Weights of a small mixture-of-experts language model, trained from scratch on English Wikipedia.
Size: 11 layers, width 384, vocabulary 32768, 62.1M parameters.
Experts: 16 experts in each of 11 layers, 128 GeGLU neurons an expert, a sigmoid router.
Training: a variant of Muon for the experts, 4335 steps.
Below are experts of layer 3 (counted from 0) of a mixture-of-experts language model. Rows are named router (the router's row for the expert), down (a neuron's output weights, with its number) and show model dimensions 0-95. Each number is 500 + 50 x the weight over its row's rms, rounded and kept within 0 to 999. Numbers have three digits each.
After each expert's rows: "comes before" lists some tokens at least twice as common just after its tokens as in all text. This comes from a sample of Wikipedia text that the model never trained on. Tokens count by the router's weight.

# expert 8
router:521504514509523533490569561504547621464382527530503376468521529447484526534495512526508556520444456437610459508515496508481483480537606469488438568513494439485606390464516442509514582507452529544446546500508369493549382440568462535506474512454516454585538508524482399543489472521568513396
down0:504445433483493527484446567608396502501336460590506486538587510510481529366517568543580458494461502578577530511488483526527443550536516509465525645480540479509491445416502468463415478569372481520467517485445471358520530472499432478378474527373403410478592579498448491490554407529521469548
down1:465481398577437544543479519549526482526638503533587535515376461596447436428502455511621509488525541527581526510474628490482519509471553480448511457504493508523374431524457513516420473521523516478494505444401541481559443439475483478432461541590506525462438505560634575539488545514467512489
down2:438569410533487493438532470545477456603501520465438523507481459501593413455523504525609497552541536391511468498525554469437416498487483506518491547510535513416501479417518517506511573579446544523432497537511535550499406467460464462533485500522440447552470476544567590551487567460485444574
down3:441512489421468478504558441611443541452430575664629463431475516472488402476562525563470452431571513513468521506545503475495442513532471520502436526568556556463483487453550398409506479509416579491448434470497552467505470527477451411483489500487508483496499462515559502425428504475592482460
down4:571463558547525513552553459504521491526532502610527448463469498533443579448564487418433518424584487545545514423468448377496518565527547465510515449568474554497423476518492497516526533384541461515528488505557447430542502438496534515459430598480468390578529560539570441533561423499437524575
down5:492552566530510497522513430483454471542476595564482484460470462592640533449519524519469501536458497424367455508528508413466527454513530563511473442550572501456503432529513517566464525538503510516486516502468462443488559484448512462537543540605469389445478589516438648467576510537457437503
down6:531471532454561550587470488530510421457473512553522721466504472443515539464446503470407557468476520458539566440525397516436543504486493541592457562621497516482558531551480506545389407549599570517554483492524569517504575504616481444573460482513443531485497467515510594458492500596598478496
down7:507569539537573447515523524540424570558432450460498527535505508484476460494503490521550479465475474463470479465605511470479465588550536525494420584520459509493518429458544389433513559528422564491430512454484600506404468508454490452459619484467575577547529548579491414547470433592474492507
down8:499492562520522541434606499487430576440511522492476433603481548495544484499505459522462455494557533533494460439539537377553506457508481503531503392407459560464585538525435558468437453463510462499541493497410506498550525467492480458462430419478515475583574517464557520524469522538578457514
down9:478572582586500472444483413550505535489557554454385548573457464438446455505477520532463542437546486479486449503476469518460537483483489548557507560537500518412456516444462448520466555547591430510506486409492436478482397523463514440543530417427493532504505499460542549461433480548498475542
down10:502440566391435479543370507501475509509580359420494610507455525431551506465540524493422495503566572449450425567551576484511454473549370410573581504542509412561495598505516422471597514528531432446380504466484464566471504556518533422560474498485487535427465491476462623439512427492513509547
comes before: "1", "2", "3", "4", "5", "6"

# expert 4
router:461458508458499476494444580483397482508537484517477529509496483492542536534405486525462505473379507490624434449500487572519551465510462583456537549567588433467527377491585487557618536500487524505587456601500496544383526512474555592453527441508416548583501418524470484598507572457490460526
down0:464500441575459449500528572566432487457593522544546478573517523421498447536504377432431483484430481409456532583398628582480470557498536493525480491512508498534457545482436534507585588582489479485552529467514536480521568507462484525480447463483481447524551458520539508520547548490458520379
down1:516585549538505409430461526475483511450503492477506530626522516468448528530525489569501407543498519570575550531477420449517409498452415547419481514560505471512484457608508499540483559446446503483548518416474537446438496616522409456578510585451503523511499407510502489449475552570487513510
down2:438475560458486532487508480498534495550475520425480582568465490454472522454459453527374530477486487464493449459499470500505511479572543509537484530515453472500478440679444437470578538602496556479436383458566578528478504490541397567487512434575496566451542590528539473486501376476466478446
down3:488427573530510501559455494538522502542525526350430488606449521485491528546438514458411493590417467515527607435522377454561500464439561590486432519446491475553535601522484512398493416434545494500502547576469461475541482523419407512525554353453558497449458516450499456438490540486496456589
down4:500464439568505480470464430438487525491526505495488560491515524451492614562449389489486423500537524579546451432573463598523452451458423471572456497522507435485445494454519434500495482490516450462520547471467465516600490451512513452627468460489508557472456580492565518625460454506397525470
down5:499502535440494496454557552487550501539518444534576504492409539559541587543518637346446482493459552519540552596522521521575532451527476521478475513468448472538498530473530521504472436479423643464482458540427455511612575507486526469541462441463461473503575492443384553555509572537538475507
down6:462582476443461529406456531514517401530480502461483457616435511609509397478507443520507511529494492530501516524503561574569546519380416379577451491472511615454543529502571516451428500458540418401532450489480525471525500511500486499516475461550427505485518640424488458566473566507401507543
down7:496455497574510526463488515417530502477569458539410538408578548410581516475511496587450502520488582456489483422436461480486471484546437479477570556462488583534486478523492396457538392523470552543537524552552521471572389469474588442576465550568525543567594463512446573425460458474541485389
down8:486490596421519520418435443519513496470493556577537399542521463497488579440526457545495453477460490425566434534480517588499552531465457496356485584447440606455526539513575535483450588492529506519550525390496486565600515456483406498556480414538538561441514469626551526493453418496569585548
down9:500526437497491580557450454508498497544481452526526593550517536492530527514529480411606603437390494564385571398529594456540611466540479548495461591501530621460485548485489479450486493563538519426565471490472474478384503441484458488463516529507532454493500478495518416619496554535424490534
down10:482553457480486496478524531566559499481473568448424473563517510450530548539484423596608513426469569502518530459459546364493515585376410510509554496426367464406378389540535532560518580524558595452534538467476481471522454470578589485571450474559571462589578522461491488565539520577451532557
comes before: " ", "\n", "-", "|", " —", " -"

# expert 13
router:446401479526510492451421498533524414431517473501479651526552470514480522500480485500549542590493530520459531459521481469488469420465531519463466556515456516584520636565483481532504523475469526480488466477493505607617543456519471469409511489606507472598437477531456514498483501532485534514
down0:488449492580478532442419494473595526519467549544492543501427524489437421424579510530509482428492416523590510430526467472536528528507549462559541479594380453469451565493464488532430569458456578557525479500534482559458552490422523496468394511482454442456507391460567439493487547531569626571
down1:453492434548440501424498604482447499522538566489507415531522490496473551534499571448484440479467470468427387546425454433471499605522469553505458490562532492531445477575533622566489584529446424490614521442538498435587478452530541430519486459542563495591535457417414425514486533530460558569
down2:476529545521453582532545501474523493582493517568461422531446475425435495533450558543570488539481466533456490522441534521527407513552547576526417570485455572528434527513458408406473499461461488472577470467466621505487525479467493496385530494549400504547527536556569475479532509443485499403
down3:471475432550485449418426532449498486526475463514459472475520447525461495456481493497450467510479411437434477457416537446430558460578498494467427428467528542486502449516503523540573514462553512491482416491576471580507539461484554464487476541566481560439613518559530480549445519437466548522
down4:519488440527472502497445514508479569518516547476398484436525394391541486529441506494555501428417407525388542501426517550453494518467491536538482537474530514471545493571533492503491578493531449464437488461502484470425496418494479520537547556530455431614462546487554442444509487439480413369
down5:531480498542571464433545579551441514502525489472601461575480549421475485476442467475575496449486516420509460468471409569553554536519398424498528431507439439522568511491408506481527442462587471476537506534533470503542524559378479478506497507529523444506470574506497504555557435535557610553
down6:527602504485543490509461457475468529595436546525462421409600435555474523550559480479479411431480454380434506510545635491556429471511472546458525439485506519444453493558554449487500557521435472489551512374541522474537408528535508472501503461550540488512550520543561419567513524529493469526
down7:553475482533586505485587572573593557551500526572461456538503502531554498540580554463455528506398614501532489547510425528563420506514544550526514482489491455518634538457569439487525455477413464502546475445628470439488518388502525502580485463643494416543529441381474526497472417522490462489
down8:464501432408535562460556496543527491447516551535537520521526515594444458533537511510460420480460494508432421475460541564543569575458467460516482409460596427544454511509471435433530497612426473520620536524537442543440470459565455554518462453509535418512500495534420430466483546466482487523
down9:518479520458474433507500549498539466495463467451464454468480464545390427511560523470426482481460490527518492492487534529594572518542401459453483458440588464534486486488545409633545576564530457464496514428528423500548501473531524464570510436507550513389503440549518411493437566582456473564
down10:514543444494509445458487524520557550470478438546516502491602534502438477461451414551515456513536487464535494546475500501515547441513468492464481434454467453552482482637483483495601575515425533506482504580495450486570505556596496515465488452455466419439436461483419444453497485557438483588
comes before: " of", ".", ",", " and", " in", " to"

# expert 5
router:576451537525513432492554572489537459502554495518488497530453510508534498457509495574528562451537455461534468567464436481504449519503482582472572445473578502446422537563561509415517550506417432483499482506526557484487448485526477490428478399377481501469523494499484539501534453535480553574
down0:515592587576439473491501611418491533585500443448437499545476523538519466569491629548533515579491614477527442418470374516555463470492523506510432482491503604568489502464462494497561475495488554426588523556481581543456471497541530496566500547545478455484546437530499597443445534547483541534
down1:546588580431500527521510565498451464487476497455483474526553543521449456510414437490472411560507479480525561487543547521507529434475511554575544584498504471506518499440479583540487542438562527493607408527492571425484483420490522522464487545536492537478499449477476515463529460433579611463
down2:480522477426507522456485493531443532517576521518467524485479452449474442509567396463543537465531502588565500412423510430532591566493545495485563527503460515526465510399476427582486534591593475478494482473492467509425416508487439572506539500511627437541492497443509526508565544499517518446
down3:521560479405507500531505467461475508487549544542453561479454575473579437423466561498404404514567511393498528507566501548535363489475467433475563484417500528523511441494627474580544445468398485551543390497520538471509475550510505461457549489522558459534529560473509435526455609485468530460
down4:526462521519555500514549538572586505475393468424431471561473466490496564456515472503520437589505580522489480443561491398515506533559531481538426533573547473493548522432587546542556550474564496425464573535547463414465482457513468483524574496435481475497534579523561552492421476475553475569
down5:410518535517572422498427441498383566520464426593539499482474476481540589562520502583521530620421539557480480582484542468540335462465466537484577466497473502423558581451515474465493533575441372609482477446492493531448403519465521515515360564580545514543551458607539594527549543477540526491
down6:448436463399555516522566531500526556544476481560591488517381385530500511495433422557433525467550413427521472432483621526495546559521581478482469475508465527468533529551503523504423547429519526492542461515496576464510466525588445497498601566513557496546422448463424519423533450535486449502
down7:504622539506561550635458556514436564488445495580398473564484411547414503545453453471396571543479475497560443460397586487484456579454591482470563370427528521548529581514488446524547471531491530519471523559498559430515444551486437472540500507443488508632561597558486590494504565560494555549
down8:590453519566508528546482552402445513446498399559566453553518421485456457587488611549530526556539573484482509546511452520606540506538577521510526570515551468501467543492428474455517473494478447508486454485472440424533516572540560505499482556491529451439544511484590555432576475522430497535
down9:527429448522512454502553509496500535463580520480483469499509496548497440472490544478477434566521638570500454474525534449520449533467540487471469487420542488479483506484512594447486521485542545529509539557519488501521503532504496507471524587560465523459577455508545445476541504568410495494
down10:547626604487487523471465392476514499417544495529439520496502583468634570501476348492446514439504496517507479458530462583545526580413558422509507490418466477548524449466583456495508524501436511518446596468513544447532549512499517587478502534438462478441456555397472486606483532516444487531
comes before: "0", ")", "9", "8", "–", "5"

# expert 1
router:539454473517445521449488502555371440512557470503518580528476606543532505506519459521569537411418543429529430536443505633538430504452484458453516449550418505525415494564599495392467447439510547489436557505492544553537525572430492459461493461453505501555473551409531516551590419485451544496
down0:477493481471659543518599578558569419508418500505561515505431499474515508410574481497388435496513615471492495537455506438507547538503517489420516531582532506505503443498466534523502478473545537503614499465426488411493482480477539480537512523448543469524559473479406563485547521566577552487
down1:465457505518486445468533506473512530441523475561521443493506490493380517461413439488471428471580489446595488477587476463554499492476479539463528545528470449505505477544365487515484537578588467512533548496481586543495451444513518543497561450494458527438496418566462487475526576498466570508
down2:393524512464468504521484532466477564435468487492453540428353482574561373616472525446510496445506433549435460515449557549612484411603493501457405511525469509554508533560458448443441460517519450454442441445495540614543526555598527538554459471417516512528478562526464410502528443489449458458
down3:552464485480517426439558515465476533483513505409449496406590500500361567559463506493607401522502550394608485570528486443535530481451509502477485466490517469454503502392477528414349621590641462526510397543567479452554485544476537494512504518561511560527507478502467550493553538507467562465
down4:480458536509530526420537565540505438574569587457494435571560478499548428499565564546451454568466562459442538480556497493517465450488476532491556497568490505506454577462478536514454474578445511531455541504502568497450581602497477405468526530473577509420516561554450483484596538582550581566
down5:507453507424527490566600504530518472493441595403451623535557521519538488500496501540488537570538565432490550473394520577442422443400557452652383480433502509537515537492515537522451515538525456519410454614459575556472493455515447510592569474583588479457449521429490508615470464467534453529
down6:582516535503512461510593454491463563569491540457491481457446401505459547481516434503429500503552416416518486540506539488573459495451498534488515575532500458460591547571537532544584461525511493356572502499476501437476395443450532498470466529521506488572455455496549536412474585507541472569
down7:457572615403494529425442438480510498516504489561458523468504453501464568450463614530547490578507454579570508488590542549463459522412419471445492470544469495507486540571580502560505501609432571449512363454543474516463488499547516540550526403437533680434495478497494509471533523432428502508
down8:474540488390527474546396524451512535506481437504451595504439381602467601485554401407466494517590393478487483517537462478420426509499601571543382487530509496461531498495566458470586492529469473458462447503513413470591515485572474496548424409510431441503468565492620555455424481517453454472
down9:525426459610540498540437439394512454520476437530413418432484450440504583465496558483522452493554480444662513494484519520438502557584424564520373542512544463465504627473546449567432479497569459431477475493507508488541444479538417547480451595561485565476490543522535490565551521501521553508
down10:460483520523565489489649456500449487471456499545511526471486465482454628418449520543492490441484468542464514411559446530483504436490450480561453575538412375453478475491467544381524550506524448554481499586471506456423479534545526448542473518403491551428533438485640439369551536477500514525
comes before: " the", " a", " to", " by", " his", " in"

# expert 0
router:543479575469500496543463463522460492567481513538490499497499434470599560418498541553553494492484514446514506573471509517459620544570541508489551456541556495500508506514564438579511562527474545564475425656441446454481557419526490525507560464472458544472623448538504507420494450520442473540
down0:523549476545633575515518470513654476531401456477570386461475472431493504474482534510505533510522424523600490467503550471551474532561480481503475525590423547488518453475533500424639463514518431456542414447525480574553559514460434554519576440574418474467514527585511528476490567614411510463
down1:526502473413459532500507527575427578453479481497476539522452436536488581458469525522514470541552429412438564478503444500467523460485520561542579511514474436536570524440456534477577513500573534492539521518452499495490473447453468551589518546416520599430533517516509495522508514383552486587
down2:536603620484512467439514525454476478423485520510456416499519406485447449503468402509488520525497506437466512496487467543505439517572501441451494571505463580546483456462475500467500374433528445547491537531585413609486447524545539474474509496498469535490507538435497486531509528491451376544
down3:534521431482442461442458494485544491484519494561484499467526608482538595520515533506497589510540499509454405577469502532553539404446548492461520533494603469476423519405440482464551423589455478501542492412530502552626501490547554392562475442581508572546477425548510545481618465494516459493
down4:502469498454536489471471416441484434578489452538435505403511531398481450613496523496594589585516526519428523461592480494469540539507561509530459546502430503546488509529494365598423446507435441477461489445518478573480500502518525484569556516608440561533535583452532496449569516489535454531
down5:453446526601513535505521583484498565446497402480482515583486434472522504460457387477467493556501522505374555506480507545397498502485542517455413559494535560499585435499394465451537476485567563524554439502526524472436506464584494540529477450467446509415519535486427471495588500418463526547
down6:509559513379450489503528459465537621514590511498533578532463472560513455526519450493549463491560478533575477533490607420484524564486571502485575501476507516549420477509402477553519462558482507560445571590457581560458534414516487470488545482476447434474478551505460474535521541558525543559
down7:474541540542441474590393496493515516433508442477505497524550417542467521464464474474484491479414470541567513526478544514493487468580568550520518609477557492594592529543560542560411517453465481420509455524444583539449439475433493492462450563568513495415489465416509451527450513450435549455
down8:529615391559526560504533465489473495537559415575554528553561506474368522484527472482626503548556494442524478416565498426565489579425482492435532533431530454501510516590443495441566532537483548519517446492558550472444497443538470581531468519507518544469570474479551519494579502457486594541
down9:478430538500526595436522473517558535418486537470586542542571496474520479500484567524565480512597465514580489524539546442496423525517431526498443552577463497519561579427603587519447501496502502453521413539529565539485511505565517551487590604445470471503427506443497406441499546498539567531
down10:580581475328533499511570460491476438464595533474441549549441513523561436541484481457602466508531402542437501453557471540398590507474509488526521582481490541488436433494385501452478421495559511508507470562510533510486485524485544512536493519513447555526411566573544505480518515522453469460
comes before: " ", " a", " and", " which", " but", " he"

# expert 11
router:553567511494544555425502566540501454499551417529524540453536559526600486425429511567485522487443443543560534453577483509528569540425405544559569505578615465527452426533481543483548494510518528492643496580500593437528568496465535417495566554472538452503552454458452454570543504491430379496
down0:543602440482549467451487507467577488538514479564508533393493386502543518486450543524498487518529491569537492541453424503461469509495486590431572485593489424504509491489544489452464503482464559405574535480526497406566408414406441518508560431417423609513431404480454519620526512468540396477
down1:559522449494409490570487460481484475549501451499531548577573541537467540523502529543514499463444490428482490478495592490497506456517534485543398550496470465608567477402488581504490534560467510496529487597487496486519546445504485524585562519526399504459515458426501544592474562477526438518
down2:609474509480482432497554542520459549483490458470537458550541459624468380515535490492474454531514534551340521520374487463627532550472459505635526377391495515525459542465533487510416518475513511451443515435464511539416550580511504560426421531490556462573519475526517489483313631551536522557
down3:452428411509486552532459387460528486489500492507523488550447511509507574412491504494512521494450500521585455475446482533528572556490519501599566478530481537559505503485502516532561418492439475481511474475628472431502430475413411494487515531515493500606555406516486507468440623555498528486
down4:388427500470510448564538459492562421521521571456542451457513593482532498526470477464557443549542525498517423522544579536495496487468441505556469455546580496465509456519532471466472512514430575509394501414442421513589448485544488557458476524453422611527521512543482462529466463530507435604
down5:529538560555484506482460524456523480487482481479442505477489433493602546535548439521413504583406545589457453410503620424489540454418536486431460479498464443446595484553467341512522582578489425471504454530611485468493475398493439514436504461426498470506448480475414527490506398503436464510
down6:503581556552444503466478596579519467598531567560556523484477439428646564471534526544576530463515467529498517476478505511448464652383436482524505497445470544462514565491595552567513572531617517482472512507420563438551500461489451606495465478538493531576527527475483530577609508502526513478
down7:494441433540413522484508576511513511486520546505563617566497556614495470402463512509511445531402542437354449455592452527560516560425497529567497554480447550562488444498516488439500485599488458509391467537531524483518482493526482453534592675538532521452557450519575504521505582513401506430
down8:431585476528512532485542576461464551390429479562582584464429496549489437578528556466426566431524445605456464522520473545414542528544440439407539492480517558535443486425454550373487489589466516450491513505564569514513564453514542454500516416430484499476426496569513395567570544468527623449
down9:457524449508524500501433482517513496484433492538531508430429507559459518494504484524409491549487478390632513422531570529600481535416586519563524554506578522479511445440466615499509571527502590559493535507507529579494516459517530561514537432446463565501580428528469611499541524530457492447
down10:498462553528535542554455428457492457444448439501446462427546529506400512465487437483530582499609553532569454453536548386483471450496525503555487645505453507484519508515497456529405494426487442506445443474489497532489491526451457448482515378536491544542533502461443478559519490521456429444
comes before: "\n", " The", " was", " He", " In", " is"

# expert 15
router:557535584566534416420444536534535488541484518508483599499458498431536476528408505586504532553525466515511507441515508517418472452534422420485496506507632514530499522450554571426577497472480582545513526541450567526480466489527504534482468488546438511463462485424521494496483436449558548525
down0:513450453519506449465475544539502511434455459550426498554438542496451474570475441495406462504493543427506534542474433517424532514536463595497413484494477482571481553489462499490535477428535523445522628530561369571480447482530537513499426493515425529591569515447533553463466535480585533573
down1:491497517474520532482441425444459601394451421555444433492509490580530533463501508478539485479524459548453484452373628524497449467489579587514404623448516418534488499571473408572554493523592464571414484491468488415483545464527521531498357563505539549509446414422524569450487625554509480493
down2:512470517557471536380467483567457531455483508489528494539476511434537453489518566588511516596522500587518433454492535428533488603508545543478531503542471501549467549485535439567561578446451481469578566451521552410520473503511499542465453470485513462617539528534449542461560440540541481528
down3:505540548622521493519393475545370498552568433509419524495491558540547545542504514590532460491434466509522469475468528538449514529715483495456418588512407462472433490502420485469443586496503485526553413583440492512359454455518504524604519544514483530571533518555469458537482550490551480492
down4:523462444484481464573521423463558451544464338525599446458481553505456464510534489481589521411550486516513485483506479510503506471459417581569502448555492479512472445391535604447500431557470547373586475532535535517475502471582458414532435493491468430509551463439477409504513532533520515478
down5:526487513517420516482509504394511501516535488575539545487483478495459509621539522499459504447430474501444488493544518481455512479440511444492580487561425517521524475485526535554481414493548430429532444472495491466570569534523467500504483500502541569506549532450507475463497417494547520516
down6:446496504579428343518500531565430493435468424478521447539428519522522486551545444468487539569424500520381546489435479418458514520391429446512437514484528450477459431557511518581518481594541421570515391548501516550585477476546540542523512524511519565517465514520449517593466418449457554468
down7:560518498595511540572475497515514480516455514520445484481525517519420486530497454405502629503437568505538361545410519448490576467509530475523477558530520487484545491491435485586505498468499507490498487511597540480492467376423396504368540463449448458414492477614502475506502511481499530425
down8:502581540494518536517406433504509533542513523588523563455535553606514520428464523556565437517546429556518517465433485497500496490456520520483521487519500508516472555398422613521515537497584446492472478463537487520465627513588399453503557507406555551466468508470539583522454509457511501461
down9:429429571430452585420571494382454520550483577430540547549489523461563470458491535547457455542454527500456540497559538469460518504492507486374535466445497443501421515499577576502422460500531531532522634518537540581486555428499497401592569550500560473441456632498538382443535447632524566535
down10:491488605499466556461485512557420541543567558524568573507535518494493508487493606551393537481536515493471429505479435562531508500493489576422536445521471377495524478536473550548455560548382551620405535494490509475466438529534611508550536530498545602541468505493500421480485465455544545461
comes before: " ", " the", " a", " be", " been", " his"

# expert 7
router:448478460460535489536509497472524449504486482525539590510444526471511626494469481496487494596458547427631524520511542476535600583535454562575543588557477469489499485531511527510515519534475588600473478554469500535461486467572472614408532390477412465501545450513540438428494497473551468485
down0:512565445453464482515516534465572558494450534446535512565482446415481458591525466526528540487510559506487513469507479530419447479505531501542493524477426546432463516522525399489513496505488476633501537522467466422487535432477543479503524526497478446537523570505533469541565526439554517539
down1:505499531518467517549504541542519542464536559650425518615498485573474466590508550478460432562455400503535497533474401422492465555452446481512477490372573518567449503565474482514508501499475391493473442545629497440527463493577576532487513503587505564455498422536474504467402524506550493614
down2:614554486552624565520506528519518525520467477550466425510514567495527508476555501491509446536476532545543464373605419373511460594516524520495537514469469470569511522485537463494454464478596453422451567618514505511522526477568502541377410459547568525574469528531473504568458499549439457577
down3:490526488502503531510525529517540514483534505489508548486483512572465495467491510448578474518483508493454524554470583492485535528575496534534523511520539556513487512558566443537549485643462433476468486461494517491471436500607539398480506455508486459542506515519612594550570493444582574413
down4:513459487531504502531493538518515422489523454522498474507500517554462468513541551471476482524472488482527565403523430544503458545521429450496468488587448514514604484422470545556573496394393536536509539520534441492483524554516521508540563595549551486468482622458495473511503455484489423519
down5:493575435496415500451545533550483530493494530408570549538586473526374543538567481451539538550514542515532595521545463626490479554515492522555508511509428602584496524465478555508445547442550553465429489381511496430525402442469510587456404554543461372464551407420529533453513468534515548563
down6:464474584463454345525527490530526547424547496548492494375457523516571475517446449549522531505525453516550487500576486485545463523514544412537627541392404530468504503581507469468531460510382498583556516499509482550477478473491476445401566413458497484542479533481483559536563483507504559449
down7:525451461495552431456475489497526576493514449448460559439455602491504492530541471433537562446531420532514532473544548525559470460545453524517455496500439540477509526474514571442500525506457490481472594466447455528441451508511512462560520500550536521566585483466510464472394510525487505493
down8:506523454403544470515450538452489457532480381570518552469457464539492456445503519495512434540509438482511526474524493519524533491496599527487523611487478465584560466599396469505505581571574529471481461632429499495506395396548488510433396479513418464499442504489550422495524493454490469518
down9:533536469560489568463498530584448559543570562493567496560447495545552553455488551561594584592542568470450496454540416600466446571484425543480476543521441438555509425485571467436421408437511517543454449488485566441526484543510489531523435527531438408495431592477506514434583447544459507473
down10:401530540496522574476447449550522508521502598453499498488520483508511497387501445530616455619554498468445442534462478530505562570560556608492574518544516614504507503496513522508498480544488531512511589538532508502505453452419526537445430470594527487571492515528498467501492434533554555534
comes before: " |", "0", " (", "%", "5", ";"

# expert 10
router:532543481505504461499482502444435574434444527504462413469470537466535578477495618504527508514457526510611488486488442448436472499537498524463448476468512471506479486578565459430522511490391494534544470404490514466409475536547461437514487506444442438525475479449524537498350406445523482517
down0:499433441506481423418415458519543499517533466418483499542491493447594477547495467503628455555465538459506540556534550493530528506524390551537542536507506436456448390443474435487444500515459501564582452508487496521520534545520556550553488469448505412490520536460500544481454494535391508518
down1:511508489508457479588502485557361570478483428382466479523497588567399563524507467552509456353479502517424519436436516484458506451471418488538558566397451486580520511530508462414507556576497482525501524476499537532473416484493457501391514499465479371429514492615499481479526509506494446564
down2:437434548458536474542564540513532476496529454425512486593501504503471431490510497511563539502442489526433396551477465432528421496491387448494496496583463520473534540488537560528565512597502546450508466486503456507537515545504511531495563533396563456441429448565493484568558481452560554378
down3:482449507426537587551491557588447537497582573497468537498430578518496578449472493504517523446457441528615416475472579534452520464576460487486394590493535556502576521500433553578455600594502451517560546516572515544486509419476526444492604525438501486564556439510523555567539570486473427453
down4:446423502481516475494453558490493548579435546425329544527564490450500560525586434532502422478478431387437469545527502402495472451488515427556483461504497469576473531527438605433427483511482430452478562542547377486422520503460457599511473522426477401478521537514531555488432501589471544472
down5:478433542528541488531482570412457567484548502441376425532472581527500469506470467464603588472450517530457456501535573476466454501458426372560572506514503400468492421451489507546541454460563375423561503462494518496495457560569459538524521540462502519572559488426399504496514521449496536476
down6:553549478520361488460513531493566493493486448528464431476588555463579506441508605449497549524461528575505530437484479509509457482472472504503415526499514392448463511410514494564401489568536632510521416530513541475402473446536527496517571546373496545514497552548555491424534521445613453494
down7:441483501464497530518539585515567555461596509578558462549426473599480477568472536593463521529551590533324456555476472490496490574417504441474503454481411518477476509503513416504498472531557513506506503493531442542538476485480580572476554431540603457370498519466455518471370504532488434486
down8:522437535458546473499489456633363432513468503501498463460476576509501436499458467416528534558517446536501455584520534550513396548525535470603631534530456501409547535450512664452521539481498453522515453379526540533475426589494502396435547588450537536547561498522450514513480513444508580506
down9:457513523520467399624451505579490491503563516506541493446501455584486396560443514472535431510361485462572427503440443560524575533470540409539490528584515497512514603519519500451458627497448492463495618497427482547466496467465572441467400520468576515494569581514428546523454553450537461547
down10:416543441433477498499478483494434486509518528467461539514551419503441464531508527577581443561449520511543484546583455497455428486595521512490435501587461446455538469542544536517536489471535529501381449476560455487548455465493523525451524568512634506520544599522523518460484491446416509499
comes before: "|", "\n", "-", "==", ":", "The"

# expert 3
router:591474406452480504477440503434522480523481497551441477489535460473469493471515504530529556512561452503548386510501442504525567495554526530519450496466531484463533459547481444583427539425468549445546514582551408562453550460525590458457505525411437460484533454491470538478527557483423479511
down0:532473488510516515493477554546430667405530551418546501515464433421515490385544491399540449574554519409448515452518528439454518513391557566518489421462393539503516516553645380508483511442546568462491455518554531431439439526440543464445451538549426424509451589539495580466526565547487481568
down1:474446482455450403470458503456437530449415580594440505508603504501442483467518490507490491469387430456473468417401558534467421518585481478549547503546467477560475483399478428433518513581493445489553529440566481507467448490566479424537489417515395373529502515567478504522585492392521552501
down2:423471598448546535513524422533494483430532529536436508466565456582500579443452550483467497538425542537546541414513529422419455565485489482405486541552534537523494451494512500436546489587498451518597520438512506485508589457442511441398379541447478531509533486443521458515489475559463496490
down3:470522408579560508414533483493479516480412545504493515507559394587457438397557464454512542486529570513476522550481517473470546448536450498500488465570513509517539426537519512486403541508447543491506519484484545457363528516528522431544586520602502544465475492475381493587578491448485452582
down4:454509522479479426538485441414525485502494506479477519546504439532460627532539481523538469499482494515590544491537409485541433549468426512500473533463478550558562426520441513514524498497463532489469495433405514531423519585449482501486465579584407447509444489511501489543502505514501486451
down5:422526477498551500483588506509481465446542532529487542429456682459606573505427518495566462504484443524461570607538527473562363559370564613506496550532496531549490467537476555473487453406555464497455487534516445502481484521458534455570528497574584481462555451437490560485492541508534444580
down6:551504542493540474524499518381411467543514574511552508489474440520439494492520562411492523563538501452509548366594492469398481469578468509475514554504460544445479512616471301595604525476500481482512478486498492541502478506492494489469482446532369405507477493394549488501479492373479484503
down7:525470433538506536502465507514577509480439494491547434530505398564483541578507448607477512461491431465489557416428612465549463497516563461482486478423498505488398520510459545522492563560552543524478470605542485495474515471490519481495450551534537528460517526512525532433437449498543509491
down8:516543540455562565513507550510456468438504486444595477593518522577463512542528519536523480534444473505507458582555509478548485573492502557459579544660525486613428523470541550578447548457535450458533529455416565508489522564444514455527464504575525518518470435493592405550459511511535456494
down9:447597415576453406553433534457460501451526543494489525469525537519516506547466446474432611496464562565477521505449488520457541465457499486382448514445553545434550499521510462467455484532515497490492506481496510554446458570474539414505573563574529520496473514415472399517475407533528529464
down10:502533545459507487484481411429558496574537452515498477543544533544478499522454469558449507597436608501476519533515560515465442551507539431578514523494427505484458375490505528582504457581539549618517548488603564480508534422492510522525471537526451484514488510515489559605375558471631609459
comes before: "0", "9", "1", "8", "2", "7"